python train.py --router_score="sigmoid" --n_head=4 --norm_eps=1e-05 --attn_scale=0.177 --init_std_qkv=0.0474 --init_std_up=0.0678 --optimizer="adam_hyperball" --schedule="wsd" --final_lr_fraction=0.0 --batch_tokens=65536 --steps=10447 --dataset="wikipedia_en"
Below are experts of layer 4 (counted from 0) of a mixture-of-experts language model. Rows are named router (the router's row for the expert), down (a neuron's output weights, with its number) and show model dimensions 0-127. Each number is 128 + 24 x the weight over its row's rms, rounded and kept within 0 to 255. Numbers have three digits each.
After each expert's rows: a language model's description of what the expert responds to. This comes from a sample of Wikipedia text that the model never trained on.

# expert 29
router:140111147133136116132121113140093145138116099128123139182143173108156135106144126143101170175121120119135164084100144155076138125145112170132139109128130123144115119121111112130157119119135122138101138146128145113124168097079133120091113171155122142086151121096121120128087095120110147117125137105121130145176143098129160095074115153158108146086145087111126120208102138170107144138135
down0:144143148127083148107110153171166136089149141139157118114111144112101150132137158111119133151140191143119103122109115089166112110123122149120086148144165126139104132112102177093125121176109138112118132105132116130124134154141151098128102137177170143164119131156138107179146139156098124117090114118176108108104112149127174147084141132176111161125153165123136096105155135143133127120166
down1:091172120102106163136102091139112144148137154142094076141132108122103103107141120103106180070098126136161114073118118144096099121163144154109130113115130133099096096139110132106159126155136143167135118136098133134119139131125144135129108120162156159096159088090158124079171143162099121102122094121081099126114111125146104135123128132123110163124112143158127105135128117143128082097165
down2:081122127156129187129081141156158110136113102125124136123126148140155138143146146146164141153124110111125174091143105099111133101168128138125162155147150081129127141135074130115145133091120105124148153172143140059188148129125122134118136162156124086165129092146164125137115104118126101151153159154135126128115092117126138098141160122173128145104156109093118159100095131139106107129139
down3:133138124109141148115141128098108077141136161081139132135133160152118134125106107077109148154071129119120167156075098080151127133114140084133144053150097143129162136150143147114122152109141117157121118153136162116122127141174120128151118138165107083129158124113153133153127115098112146145106104110113123159160135085103122124121087138115130157183093131120098153095115142151102128116114
down4:162140118129147133081139106132123115096119093126109138146119133157071117165090112155141138139147114138159118162155128131102108131147150096106098156119147164131143147139152151175180131176120102090093121165124110134139112099164159158135124126122136130107086095128141159092115126141123105133112138112109121125177123130167104115187113137157095052138117160148107146121129126113112120157120
down5:137177129116174162084140149142111150132131142146092158110116151105114121077093086172161135163142114126143166141174123128155160150132116135105136104091134112109126114111148112140171113187120114127129148152118104109166116134098099110119126116131120146130132116170097132133109103144115122129179086141168110167163125146132154123128154161128146134102138129136127122117098137119083202139138
down6:109115132121158125134120083139095173100111090114121149112114164127152147084109109127169162158148109125148163105122070116110127135109147174115144131122164115155119153128151113130102118118121099109134129107123154141129161108117126158115120118145122103121122082145115139114111084175062148119135119134095095122147085112160126099064146128110120078103092120107146138121103156138130146115081
down7:133099140098117123144136123137109121129130210128162107114102113150139147097086193132134123109136101130132125129131143148174114157136135176113121165168146120147139166132116147125102132128124107143133175139155127115090120133142142101114158150127122099115142125113158092116163105121125143100108092159158105123103111117109078132168147123110146142159124139163158216139147163129114136151133
down8:136072128107095075067122139143147194134145181155105141140117134160118097138175141122142140138164122111139140129149106105135127139088080155085129084158082136135148146100130140126131164166147144153131114132089099101119126151111144138127164105087140103158133110126089135102168130160116140116107107116123153159101120100137154147121095134163120136106104126124127133138111123148152113131157
down9:164154124097130096132144150113144117130160173146140117101142159124174110111148129138138134120132126150148117127130141172182087161075137127148135174099150114147172073089118140103153157140147154138147131145093139120150127103106144118133145125164087189134092163150131110112129136169146150111144134135156168132138098146147118081137131142094151152141118160140147164140133138138159099102109
down10:126147105114128151113075119108155146127120107128124153164119127155133131078116123104081143078134095148173149124138133115143139140171146101136155129120150128131085106120135134077139148155138090127129109175141114121097115094189159116110121114171192090175099123145141134127092142147109082115156127127123106116146122145174132130162138111153079138121116139120120138105170125114120150138150
down11:159149127078167121159143120151116131129126093156121087135148127157182123111110134120078117131126146138130148140122157177130166128152078164130128139176104143156134155134144145117129129112145130114094125149168132061083103116112159127172206163139162108101091107109148147140108137140133136123123139136142127115132131155143148144181087132151125094106100128139115126098121146132128121145123
down12:140119160127103142116145150134165107122181085088104084141174169129109090159160142126123088138130156110150115121121106105162186121147122123128139124117108107149123114107112157118126104148112143102115150115124103114127125116098172133144121116112110137164108107122098103138066176104094112094118143156127186173103110105097131128137127112167094122148150127152129133187117143128108144134123
down13:134071136114113115139121123105121123159102107123144121179113159089120153099145154101153126177090174103150164074154142159096142117068089144106127159137107120145126151180109147087110118103161133139124132153114143125135135144130105105085125156116142088118140119096093119128143150120113118149136099146139179097126122088127151143132146119101154134126123125129121136104107144142190126107098
down14:128119075130134133169125118143155151137145065172110128085102121146099107139150132124132156128133108156144156121084117132103135138193137143137148139159177081134144166135118152128132098146112149131117130144115158101127178084159191147130122163158171131115144143157141116166117137128111111128168118131125134154104115119123161120113144091145089140124084142124089133128156146138128167125152
down15:112131096134088103126159137137134167112095129147119103126107180141145129120129132098162091149106097132115131138112110079133144154144148093131136092126131122110178134152091137126128111162112168116094119118116095104171134144154180098173125151127098168085124117126111125106139111120124117149116105108121126186101092100113112117147136123138160101132115137127158115071141153153115134072174
It responds to: Pieces after hyphens. Word pieces following hyphens or quotes, such as stand-alone, still-alive, malnourished; also table bars and blank cells in album and results tables.

# expert 7
router:135147112124148107145082156166147127122117080114173114158172158140129148101115129148143159142153121123138148104111136131101137103133180122175081080139110083084128138119083101151148091112106113150114146117089173128134157126117128134100136171090111126123119103082101151143097112134119157129161109133125175163146142093102129125111104160125143144107107118099117118131140142163158116112149
down0:132095136153108133159115121137124102161131145116070144115143122102156133130112156132121126116178119135160189170130077117074150158100119108137131164124173146123157127132125122166113150113146106144115114107150099184136124114072176146122181140150099103119110108104165136166109144089101126144129113102161091151157118144133114136116121132114137119139139112097166134100133123098153119143112
down1:159133122176131147124136136138095118097157147151176129118148139116143079151120123131155081099109161161091091130158124088124130145112147175055078152112146174106127137156158112078089123109138152081129120117149123146135143110107156157103125129100099154113111140143134107125148129168112151128169147094137112147089112134125126088123121125106144122130096181135120136132115117123139116129146
down2:138121115099090103130139106102077131154109116131106140139149126120155120145138090155135115113130132176141146111138159160113158183141150132139109150115110129143119112114172116164104155102150115112093150074143118089159134139129109104106177116166097070102146099150105139128102135117139103140136105110120101131146107151149162112152087143134113071130111141160155112165117126124163151166088
down3:093135087107168130142180168125162080096120103147138123148131105074189106118122132147138119115136135123136062158135107104127125089101107145102171141086130199146096095139130112133114141156138151128100107124149105134156097123105069175153104117143142135138130120131120150122140114125141149115116139112165105119093132145146146129129157146136162170127136143123150101133120139144103101116146
down4:104134102105140165115079119147124103143126199132146160122140120172116140139126120116116109107122154105106146146100157115145122120076155113112178152154099144141135123138087130087139132149090114161140086129145107180145149204147166132130145132146103136138110145126135095105134099117133130094105132093156121116164151136108123119148154140128150172151093085125141161111152121123095103134136
down5:166144117120111180063112094112097144115107116160135113131082086136140149162128129111184154148130133133122065116129126142092149137110099124152127115140143110148130105136191135125100115135123148143074147131075121148141117138152128152119106167148147124119119148166113159121145124106102132134132111135083136133113120116133149109117168162127121109083124120067106151132118111093121175141142
down6:155095104140180099142120081063127139154122134115134147104126152150127098148145106131109145152148146084141151113108130168178114112118146157148118131146159091126188151160173115100084139120157125163131139108180132125099129096149130140126170126118109100126134166108162118153089145163129125128126088079128138095105134112101098137132148136114143135116110126130153136125130163176113122114133
down7:129087129178158127138127151134132135125135129115137108145128162133132133130122107089136062065104120129107167190140124145141122132164124152150107118111070153176148157153114110086137116084136102099125173172141114090184103131163156138117121108151123111117075129157119135144137118119112149153109116116132137104126146154143103114118105154156124084124139143157118096135142139107160132123141
down8:138142135104087146147143109164101177146136124153115131127119120121127142127134119155080161147138155161138106167164118140145165126129106111081153169074108131137131134100142114132140152115119148111114136124131138106112112125139143158149178129106186134099150109136101153185126169120153125125122130129157117130111104105122142098149097069125091110083162146127149101157115177172115089144136
down9:165113116125105101145163121095096140124141174104143153147086118143146111136142129133187115145117166129106156122113134130130098105154109095129148139128093148113106150179122134091149112142158101154155125149131147130121089113096094097122165138114067170123129120100120128071088130090132164099098116108143117141100125160129108138094100151126119160121117134105132115111102129146099069119159
down10:093154110093134115125084156136105127116131143124121123140135134107157173100154112123105125131112149090124081144095161196133167131117149115077144156166126136157152122118104134114133111148107127151185122090135154107123135129130133135116109126137125171141090101097136092127122109097117098061128097112130107149134095120173117134150158137123128115119144155164092189117144102137161151142130
down11:130120127088118101108140087065118145129124111143091116101151111113125103134084116115115104130149122147146176110151124082134110145097119178077148181119150118093152138106150146117086153130113108107127130154118127153159138111119125141123098139129139184133119087170128093120133122178147121137104159145122125127163134155082144180125136147150132144170150128120114098116157113160170111117136
down12:127137118166142119094183132096129074168115112126122108139139102133139127136115121138150127110091102148107091171177138113129077129173097136131116074106138135175138094115116132169136084130168107130164170145130115107128161128123130109164105110125121133116100115118109150113178132114109110139130173121150173120128125128179128136144156146139134202156110117119122134132115108130146093111116
down13:112130161188130168151097145140158110122121141095094142100149127088146114132164133138135134097086074127151116110153103108135177112120121081146171100155165143137096116125136142114145150133107094126181118101073122157126103131074127109082120095146140159111123112152097141147131088119113105150116118169119171133134130122142132113096138109110103144115123108134093117100120150127117170127127
down14:065110160126150143145148121135155108130162154133115130149178122114125117148159097120139158117102116081151145135134102129133151122154131115095140165160137139127141153115167171145116096130140123137100144148150095126066080139132081098151172128093106112076120129146127148132097160121169121115134114120103164121128134174086120148155161124116166161101161101122131130096100139118112115128107
down15:106140101090154179132155194093125109088146078127115133144130125160130138112120108088122141134100147148130159127135160121116155149119155174114095156094105120136119142166153158127136095090126148126121128127083107115153161138138180115106140129139135126152175112119137091137102099095141117110132113090104102147105120117128117146118152110177117122133116108181078129100142115087130163116136
It responds to: Relative and deictic words. Clause-linking words like which, where, there, This, plus middle word pieces such as p in suspicions or ho in sophomore.

# expert 26
router:155134132106129122101124126122154130126100054124118159135149186145129120147136112134120150131137159086168131110126170156121131110136149140156127087109130082132108118081108128142114084141078123147132151119087123168148135129090116138119096131116081135132136121116136077136137130137146093140147115094099119122195088118115159096099139126147146152090132095073119143118130138151145162145147
down0:129121099153133121123151139156101133116140133129112110158125143141123120121090107140128109121102082150106128154136086150157104097079106136086140125146134098152156117157154108109085123149157092107107162126161111093140127123134140136127125141138181155175165126135153168095101154142098064150071146083123125147132158127087165139136138144135137114070126118096128130111082143138150110137139
down1:087101154167135159141129130106109128126150144115082152105142150125160159150122132082139081173120135104098127173105158096082125121144148131116118155127162115140108121165121103182135144139142114107092111103144130163143142104124121152143110146109166067150120128114154120082179130093166136173093148147142100114117149123149107110127107154130167126116112112142123146127129145135143120166088
down2:118130130151133138118122122122122088145159090101102122092160149112115149156146130122091123139120113135080116151099134136153155091148180117165149131114151084077138088149094125119110109182102130090095144108084155104103139106135176125131115190129115158119111106127123089146133129142108114145138159115096125106159142145107147150140131138082159169145130134124122113178097106095111131107133
down3:154104118115120136186099145137133126115126108111115142096120082134088140134123153135157153131148142106110084120101106113124167127141115102112144125128130161155151147127129113134141101112083175118141108102111132122178118185125186088137126154160175118106087095115107111163102153130166132170109112168097127101133116094112135134070104145142131127120133131149105078128130137084121125122112
down4:151112118105108086124094126124130128114084171100076122136123150096118095112141144077090130097119140115176112080111132140119095167068100103145151105156086154148141119094099119107175109106148118115141112165157149113156122124134168142137134144147137144148096186114116149093120157152090113134142141117110177113109113125106167164146151141124119115117128133143136146121107118161130142127122
down5:133137115149136136105101092139124155111104091132122115128097107124127154131152129175146141108116140186162148135135128141124118099130115150122168129147129143148135106143083077140120115105179107126138090076129104112143101171147160129097108180163100147144132115122106119117158143092112141136151154166069124124133128092137158108130119063137138127110102102150098105164167113119131096101106
down6:105144106136126115099103131134144149107094063144090171098127118158144118113109167142120126106094110179145140152087109103112087127153146153141099152161144107140110165131118131129122098162111124080116150076106134099142115142128123126115130079149160146124111122157100108105125168175141096134124133137101138148142131086097137133124136127117109116080138091153081110077107094135148136129120
down7:117102139098088085130151139106088117150096167097128139154151111144106114073175162105167101143142128121110132135161163150146135158111156128117122144144119152154121135137112109107096148148151088134121080086156120141125121110099098124156147105111134114111104110155157176167126177109135126140149089100137122120087120168113104137092166163141161125090139135125121128145089129152106132110138
down8:117160109134120145164136115120088165121136129099150119098118141118098175125131127158126111125141144127101148122136118167074131133128110145128133115131161149131163115089098114129119080097150130108085124113116127174127181139168118144111112100161121114150158110114171133145132114124137116156120062089055132133140148099171165129156102147177120153118133134102131096148142088146143142124136
down9:119110159114121125095118131104130138119113089086118103118139076094144119142115136104185145159127127189138120094124160127120135144124140141128152090122110152151113091112161111114131121126096167105148093138167178120168087143078158137147180147126172161165084112120105132117118172124143104146173133119110126109111139129160127109093137128118090106160127143134114121102114134130165149143136
down10:132119100159144094130141118137073143111111093097121141124185169167122107122152124141115121118061139139123116138161093127109133109131108092144151113098123075153108148127125118109136169160136146124152160110133125132105147163176106135126132097127132181105090124121126184121145140097117139106063127173142136122134119179110134132125138129133147132138099118163087138106087124102121139152124
down11:149127138143127139200149133093140121129103110096128168123145121122108126120094127085145147107152155093099114074123118186108120127134145149119098155143137140086161122134130113128147116163136117184112133080145097134103156149120138136146180165127140091152132135094130067118104121130118158137071140119091129124122105090128121135123127157144139108102122129136118132080162159138163115122098
down12:087132126130080112165132142152138100097147156181116143134157156108118093116129147088114111069133097144091135145096169099180139142115189157147122095094117173138098115132152118100113130167109137136124140092129146146100105149093142147098095156157122164154110124126123144140159112112129139130141120120114137107097163126160101129143113148147089114102142097156125132102147133117155134155159
down13:141133145122169116097162114098076089140165122143131117162130114099117157127161126145135132146152108103115148114160136142155152131110138148125171098152125110102062167120189132130156153115152109108127169087110123097131154111049099128112128119138141110134127118116087156110131140151123121161137113130131083131139148144142162134128135119090120143140147148114151128158104070156087120150136
down14:180112145147143130106183104089112168164151120148131122114117179108058114098116113170083143124140139110144166110149121135139147092130120107163166097155128107106141124125109106145119122143116095147094116100106117133119107153106156161149151094127127140134119100121145120140150161113156115157140122155100129134108113068113130138156181088159120116141077138133118162146139109145156139122119
down15:152147149111156145140125114115140124111123154148126141164137116137084127128114165124163166202113101140159097110134139129128110127109159105115155186089141148127131172108139102101155136099104096163135105096127134143069142127109106174111125125075078152121109160155118127111086155084117178122118124115118122129125142121137138122086148146139159132114096129117127134128115111124130079170114
It responds to: Name-internal syllables. Middle syllables inside proper names, often in -el, -ol, -ro, such as Boels, Phelps, Hol, Del, Gil, El.

# expert 12
router:103151161096110149098085154171112122112112105089138112179140135111179114155176114128111130116145132139168123114106153155115151125117147123139109133125113093126157137121096083124153105116124102172097124111127154154137140139112145149108125150154119149167108139073135124137094088157129110074129111151141168105158147130099136085115127139139109149159121128110138110135086136146121173066128
down0:103148096114123162144157153125124095113122097126125111116150119133143131146144124142083124127125107119106083131155075111161140151131114187151111128066146108125121163115125082079111126188133129121129140113056118096119113168151128144138143112149157108148134070140098134127128170099157144122139168176109132139110141138146116111121096125107134129111101133123135181146130149148112132091123
down1:111092175126111183135107134137124154116109085149121165164092098184131157126125118090125114113115095143097111133131113136094158132100191116146132121137132141106091109118090163118138123104157098170093109145138111095137107177108143124166130134160139131141101167134118132129145113133146113126099131138114119105142089109144155129125076101139124124151145111117154094103138195156151144129140
down2:168126124110126084113126132130120126109140120137118126160137136128144107157139099126134170164134120129137147107138140108160151037122145111162097083073135105118098171111128162143147117091127153155124156142110179095130153135092185134127147115104156130143145144125101125087142142169140104119126138134140172109112092155119125142105158116074093159155117121136148109097134095119132140146123
down3:130180110146101102152108105106131134185154168134137099144128141101086105134177137099099161113137114126131135091127115089124128126088132134133120127100148128109133108133223160128163145104131075133124142127135101141105125121126097107141107101127132116149115133114165096122120087128096130147155134111156121105141102121158104106126132098119135165188146142144157127167105103120127089110152
down4:128140144126124102082116120131133120167137144168200150148153183099125103106145169102099106123119114080117115130134124123128135100138110137085120120137075128143128161157161130142159172116135139144106110139096142097124092149106116137123132113087142101150131159123112149113130132067120155143128141139130110118135138117081145164161124187126130138163098128115132147128101140154079075119150
down5:111104170123132137128122173131128141136157106081119145123070142153121108133108149114099098130130126135144135130130122103105115166152111143113158127136153159150163127149113098126134119115106126130120146127140179098096153123133130123137110053139148154125133132112188132154102145046193146135129083108134135099127109132121143147110142170165102097166125123129123124159146109116106143140080
down6:125165155145129089101131118152148136168136173173145110141103126138146162125159122120146129151137145118136111140115108101119128133124140160100094128156135144140114083108115182108142125153102139104110054144111122088121137140151169105153081134128130168118148137130149165174141117096129141121139073158110130083082085088112141084133151153119132111118142151119094138104127128148089122130117
down7:101116146101147121122175167167099177140130153082153156136173123127098127181144076178118164136171140134137115097135149096148114157126127124172145105143093159148164128083143113141132153116162092119100130105090112151145138162081137156102123133157135125143125082141136157140155118129085159103166121134126139119118117129159165112135103131101125121136116118126116170135119138116146113124131
down8:124128077117103133131106082137117101100118062114150115090132139154129086142100129104129114130127132150134132137096137142118144114152135157107107101122153121144142129114139018142142070147089145125153144121118164103154124127154155170116133119116136121162150112159083134141133144143131095148146117140107177130115110138141122127115156115141105110091105128142121095139131155084148105083140
down9:155160135120134147157135124140130124126158101127150140108141138122085123157148101125093155124117105140141129155118124105170132130110126157129124154134101107136165133144166094095125100158123194113083101120173145118118118117152129149106091137112111110163156122143171088110124165158135120104153168094136067114124107149135148129096101126138128163107172144131114099137188157076116105097127
down10:138127120144191110094118139132126120107140125135091115175139154129108105134156097153128146193131148142146174094128106151136108180114123136095092099101151145124134126112141088130114107145165063124121140121105134139121129084130130117083156123127117087131170118125138162153152114121132092120118047115136120150124134142117159184162148115119151110117157126151130127113103121128110135167129
down11:105110072105151111144128137152109169127131135131119122117111106151071135143109108147129157128122110146109153119106198106120099079171113151098101128134120077101136152153075108096128104166115131112113159112145134133108133078138114147098103126130123174091152126097148125129132110127123114116129120101106118147138169147169102151132122118084117161126119149144113091135154163145149082090130
down12:110113125121149116068124090127135103128083125140113136139093111149162091102146113156117105140139144102115123172087131123144157105104082078121135143113102163141121124127127094112127102127116152132148123134113068138120073134120192121106104119129099123136112154127101138093177157101138119115102103142059122145105104130149114099148135116131143168089146136099137113151096101116130119096122
down13:129162117138130169104098166087169139102131115143099114138148134136145150129131120132126166091161116106129108143115110127167147115164104082171101100145125111113127095155087132095126091142110114116124101120133150154163129124118131131126115155169094136121094098139079116184088083094112138105113155152104148126167136085116146136142130094169118093119133101134107143068146130140132149107143
down14:111125126137135130103107098139147102138097158130110138119122107159085107127125071140125152091122131094115138134128080083156123106081132095117141091146119126141120125129082162142189070127135129148152097120103107124124156143120142075108114122159112177133100138091130163127132098112117106131143111132100153129113065125132128141131124155131137144168095106104103096164134150121077155150115
down15:089139149159148126127108114142083127091140161132111157124170112147144133147125098133124127147103120121189137121125176129128107166131137154106125129147152134130103123157117158149149160157159131121112107109070134113118185116150077084142126134156126174101145098140179145120143082162144104161149127122128103125133112148106102139088130108121155116082154092130170115144163110134138099148122
It responds to: Suffixes and relative that. Mid-word suffix pieces like -ent, -ing, -tion, -ive (Scientists, Consequently), plus the relative that, and common words like new, use, said.

# expert 23
router:118122121150151084125104162113124148123119055124096120150155143129116121143150117140088120112158101127113112096106132139112116071148147127111072133104127117096140115124118093163149074120141118196139162114116149139114159127121130136124109150092141122123137158089147112125145145155111139109138108093137162131177150108106134113076082124118134119131115086101160095118111119135112162091090
down0:085111147096099136099106133140133110102131138135108112144126155168153133133144130111121134146143140072148160106083130103171118151114104096145161137087082133157097139081152169110134171135122144126194140154140090120114150146089122076139128116141133096114134173112102128111130145117119133161129124141152151126113142119127124106101110125131119116135140166112145175119115063152078097133121
down1:108165089123153154121119129162138163117101126138127153106095108148142145153111125159145151124140104149092152070090126151112120118130144124143094126076129160151145122129122115120160115114101158116139140127157154162126145120131183125149101145163155123155156131115094140130124136150149100142165145134110209123144126085168124122131114098158101113072099133158112105076102139109115143132154
down2:136091111143162136093116143128130127111115126110138150121143139165151139135172130146098117104158144175134089121119111073140170171183126100156090130149132150105116102157126126142156100112131103152110127118152107125093131093110137102166120153147136132133114180124122100167142135118138147151085115106097123144098126059139102109099123084124145137103131175125149143093144087116107097146108
down3:098118140120139138126170110136140180155130148162137113132129166139117153150132104112156096119083103090138080127149163132187149143099154109104109088117108116147119085148146115129147169182133129145101136130114111140106104125141142116177147106126091138104139089168109161112144121107118128115130131107100104129106138160128161139110167163125166104116162107150151141140084113088168133104120
down4:130164147159096159098115123117135143116154075151130142121163140081123111139084131180158122070150118089112138141130133100134112100137089133105120126070142127160120127119097135150087165155153134189134146116121148118130119146079153114078138109133141170129133139139100172157134110139162150151130167111157160125128120099090075130126133117148137119142124114142157155129139125107132140141113
down5:135144135124150111120119120173095146148133167162160150132136086147175086125154137111114116116064155140169116167129155080147106132092119120143165151131135171140085141125119177131132155156133117140122066144107101119096138136125082131166149125117121173116130149142111148108126153123143173129144118146131164147118103159097131103142165154141123127146138125142131165142122126174107123167151
down6:135121141141142124158134137129119142122142110090144137134151100134089121126085046149177150108124104119144153119098116101148123162101170124099089119152115109119097076107132126128119108154094140100148128138114125083137133093156118145150150162136132130139159142104141134108110149146110046073128134104131095127131117124138110161129143128115146096108167098171146129153137135135101175117098
down7:109056116130161101128090091182133122097147155111191091113123120111098140106120146110149107151130106163118143112133150105153079148147111176102104102132133129132128121123094113125118034117082171070150167145150115104166129142141094123131130100113088153126142135115108137119124134128129124133133120129128095135121110132147109131134134110133114150108143139136111104118146145104088132117131
down8:084111124145112108137140150114139115110133171126147124134133113116150129158146144098155106139121141141122125134137073112148108161098134160096141117151139124111159135082107149106153101118113131111138081092061089135196126131146120098137096147147114167158102136119106133174120140097149149137113105100130122134099124135120118086125146131120164131132130202116125134077140098159089131173143
down9:108127142126131128123087133144158104131129137104116136157106124117123105108082100124113128060120131125134136104145090091078130096184126161118126149149123134096088108129108124108124148163083131141121149138102124138119088123162108121134133133117122183086166123171100114121114098155133115137145105102112109122171122129114069101109132104105122109143161118159149157137154151156110177099177
down10:089150107088093134102119109098119123126139116153158091122135144097178089130146155109114142142131125131129104145116133140089102097139115130092109133140120150125127138110113094123084084126118144100126099104141072138173082149145104160110140172086125114120109115134144104081126129132123119118136174135137113143089154102147120128151151127108074155103126143141137160097133178100137064105142
down11:128151139099140115093117128129127105134111137141114083119119183099151101115157119097137111104164116192160086093163135130126140120130132135139112139123157109082101123153152105077128129164134117123136156149150160104139107087096094131180143064103144127145123097128127114135117138113114111131140129104128091133108180187107114134147120131106183180120132131130124128141152116138120144101163
down12:118116149124140130085150139125189134114119120145126111132127110121165151120174111078142134140104148115108098134121124090146126129152092113096158143114117141136144129092096098161148112137165123180152159140124112151117154129111101123158143139122145177154106150115099126125138139111144119109155104147103188098138120180130119154062126107097151170115151157107101108142118079107096145093121
down13:150122103114139124133092135069119111114098116097108083114160158043127136157139163143149170128111089118135093121129143088134153126126102104140138100086159134118151155145171109132119141106140111114162161112128145139145122143125099160145111114095140111142111111122070114104154163116140145174169147173118107118148122122149118134088135133133125163165088168134104126137114153120115111120128
down14:123094154119123168140094130132133159128115079046105117170134113111137155127175143129132154123150102109094146154107142097145141123151115073134120109101088106129098107097139149109108118155135122109139123135069093134159125148117121079094143089125128088107121153118126112134171114136108118136143159143088131143117139138095137108137143102120135138156148164118092100151126096122124148165081
down15:161121131121126108131111098161095139121126140137095131150093128095094154128143115144103145144116133145082119158132159160135136153160154181094120056117146182112105152103169139121133130085143174171136124109114093108150165167121132126143098115121136150142133126095155118118125130099109091165131166120127134153119074102113156112132163151152119137140142102110131138149122146160152140175103
It responds to: Word-ending suffixes. Final suffix pieces that complete words, such as -or in anchor and endeavor, -ion, -ment, -ry, -hop.

# expert 18
router:159127139140108098101081152134156138154111124127145136155154173144131128108145121111110108148154128117158111073083158151103093097122176126134089113111112077132144149073124090102141108120108146173146125112120090130117138128088124157131106151130157130152130118110117173105115107133117150093104112092123117141162117162120138105074119142156115172138152082103159126116133158160148153128129
down0:105133115116120124181153146161138136187140156130076123088159126096123140113110109135115074107120126108101121141125134138099169103109201102149124144168133161108149121119103129146109116135104103105107142150111070114116145137168081111156160153138115092088131139116126139117125133100144142142136101132141113098119115134119133139128108114127136130109155131078149121144119189156124180118168
down1:134127107117128170147129088155100132115133131107125131160152076158091129185093108166107159150125124166133102100134138120131126107138151134132051118130139127138122101135131130127137143150106162162119156125131138184127133129166090155137084127116103120105117107121162153138125131129122090101112130156124127136139150119122121099127158083194099110166161124106140096147128170118139142107184
down2:133137100165133143111143127097129125121110102087125102101147119102133114118131102164145171100166136118126142136099090151089182115118125119134136138108128117159148080154154120099115127083108132094128147100142136135155119100129133115126113123127192069174092113088120051122103135158146104139136155117108130115155120101153125117108183115150151108102138131105117136118128147143149097120083
down3:137094156112136140140157082180119118132136118095142146106145155190107116146113140115131105153152128147137163148150172112128100134107117119142131134111106086105157173163148163120159171185081091128119139156142129102107123135136113130129128119115112134096122157113169107123117108166107115094135098080127083137124105145144145128156111106113145095104144087137162182131160152118112141124112
down4:118103141118135134109100169156131109128111111118139127134115093108152163109178157160103133111154147116085087119125114140147131119119096122188150121102101120150097121176130102136115110129145104115151138145137108117104054093131151123139119121144167165110136136128151090147150126102104145138170163122130105134124152071123120101130141118111134094112115179106103134131162064121102134109174
down5:117105151140139124155114132081114124126111173121103098119101121119160096103179110121147156110100098095151117124096134146125095133101096160097097149122084077143104122132163093151119153123135108165100097077120095086130147107124121120105121140091151107144165168164141088108112117098111113125101122096132122158139103104146129146148119155168106158119159109112104158150150164111131121105112
down6:137118122116119171099084093097123151124119109156121131140127137129130141119109140128147132077103119118097116120081118127177108097137167105108105175136096131121100134123170123148111148127123137136120086113152109105140128132095111117094136104127138121141071153127118120154089109078144120117147132094156091130129159137178143122056101138160189124107157108118107124121145100166168139151112
down7:141134131144127159147094146112086158148124085089128116177128141158123167108102120171148153149114141102147128168137125137148160140161129181156128126117118122127138114123072121127095128097123125096143128090137128122143183141143087165134186133140130107100094142129129165087110122103106102131158171157093119124134121112115117112150161116177101112086168113123143135122139178136122132126147
down8:108150105110135112072145111176116096137123135150143079118131155112124132135110115117113109160125105174153158102132120149095077152130138132095144116168125134112126148114178136113118086130094162142131151096121114076115144143117177132101151155155129168117125126137125172162126137091142170142143139149122153158148151111084146120159169148144138116095109140154103103127157162108119139174114
down9:147140132136152093138114089109114119091139103122129131169123101157143087156123101115142135129085146137166113130136119126119109154130129138158112114151100115168153170109141117104145118122123098147115160122103141129120171093179144138111143089128163114099169182144146137102133172134146174167153094112125114165105120129149118154151162130069116090104106103143136141141145172090124135167102
down10:137128133158088139119093171131163155097162126103095120118149153111106102123155128144102141125105141081109112160097098093121092102149123141129142103108132106146108150129078137128120111103130161110123123107080164156169122164128114117092099089099127202117121119133086111140158125158126114124131147142128141175115128129116105122147125092118088121154109174102099115080131107128127169112132
down11:150122131109123111146123121100113131088101059111114082110152084163144110152077143143122139132097081129120151123143113122142064153153097130111098108142135109139167116101113112078104089151097166150122142095131151116118167131120132087127130172107179131126135123123165148136124120112131113100145142129104071123106139113124141096142158135121097087119153097131112156140120135106129112164138
down12:117129145175103112074119157156138110140153106158129160156137122155115127124139131131130109148113085151106147120115181140160102122093172115102107156108128106128121122159140173098129129136113114170136145163132108151149084119070117097094093147138115124092108137120110157127128168164063171123121125130142122099174142140165107108144096131126148175151118095114123122148153143118119151117135
down13:140127153148101141132104154174102139115089174109095162108095095148130135104119110094155143130147159100116096141146137105150141105116155112135133102160092140149107127100096151163131108135153116148154075123139133142093136115148114110125126188185170109096123143153106120135116110126104147128101161095155166152133152125152147122090143110153120128145136117099101123144103120079156128129192
down14:123177132132127113128128128129130099156140120131124113124150108113096079141131163125129179130128110115122075118102117157122147058126158136106121134109125126137148057143099117150135115104132103128167176120134130097143073114138140155129133148107103114145114109168144119132116122153084143159112154129140146130139155124062132110146121166149165144128132155134130093126120128133172116071185
down15:163101131146088160110114093124163159101149071129165103130143144120110122142108132104158123122145122143091162188093150124122121151164141143140137139123075087149110138107159107106103095135122159120089140130135063111156131118112138162124110130131139101142113169134131174160142134109123140098149117094080145143127119068131130150105134124168090116099129130112127088121125127143151156146117
It responds to: Numbers and word completions. Small number words like two, three, half, few; the word with; and pieces finishing words, like s-ight, s-take, borrow-ed, just-ify.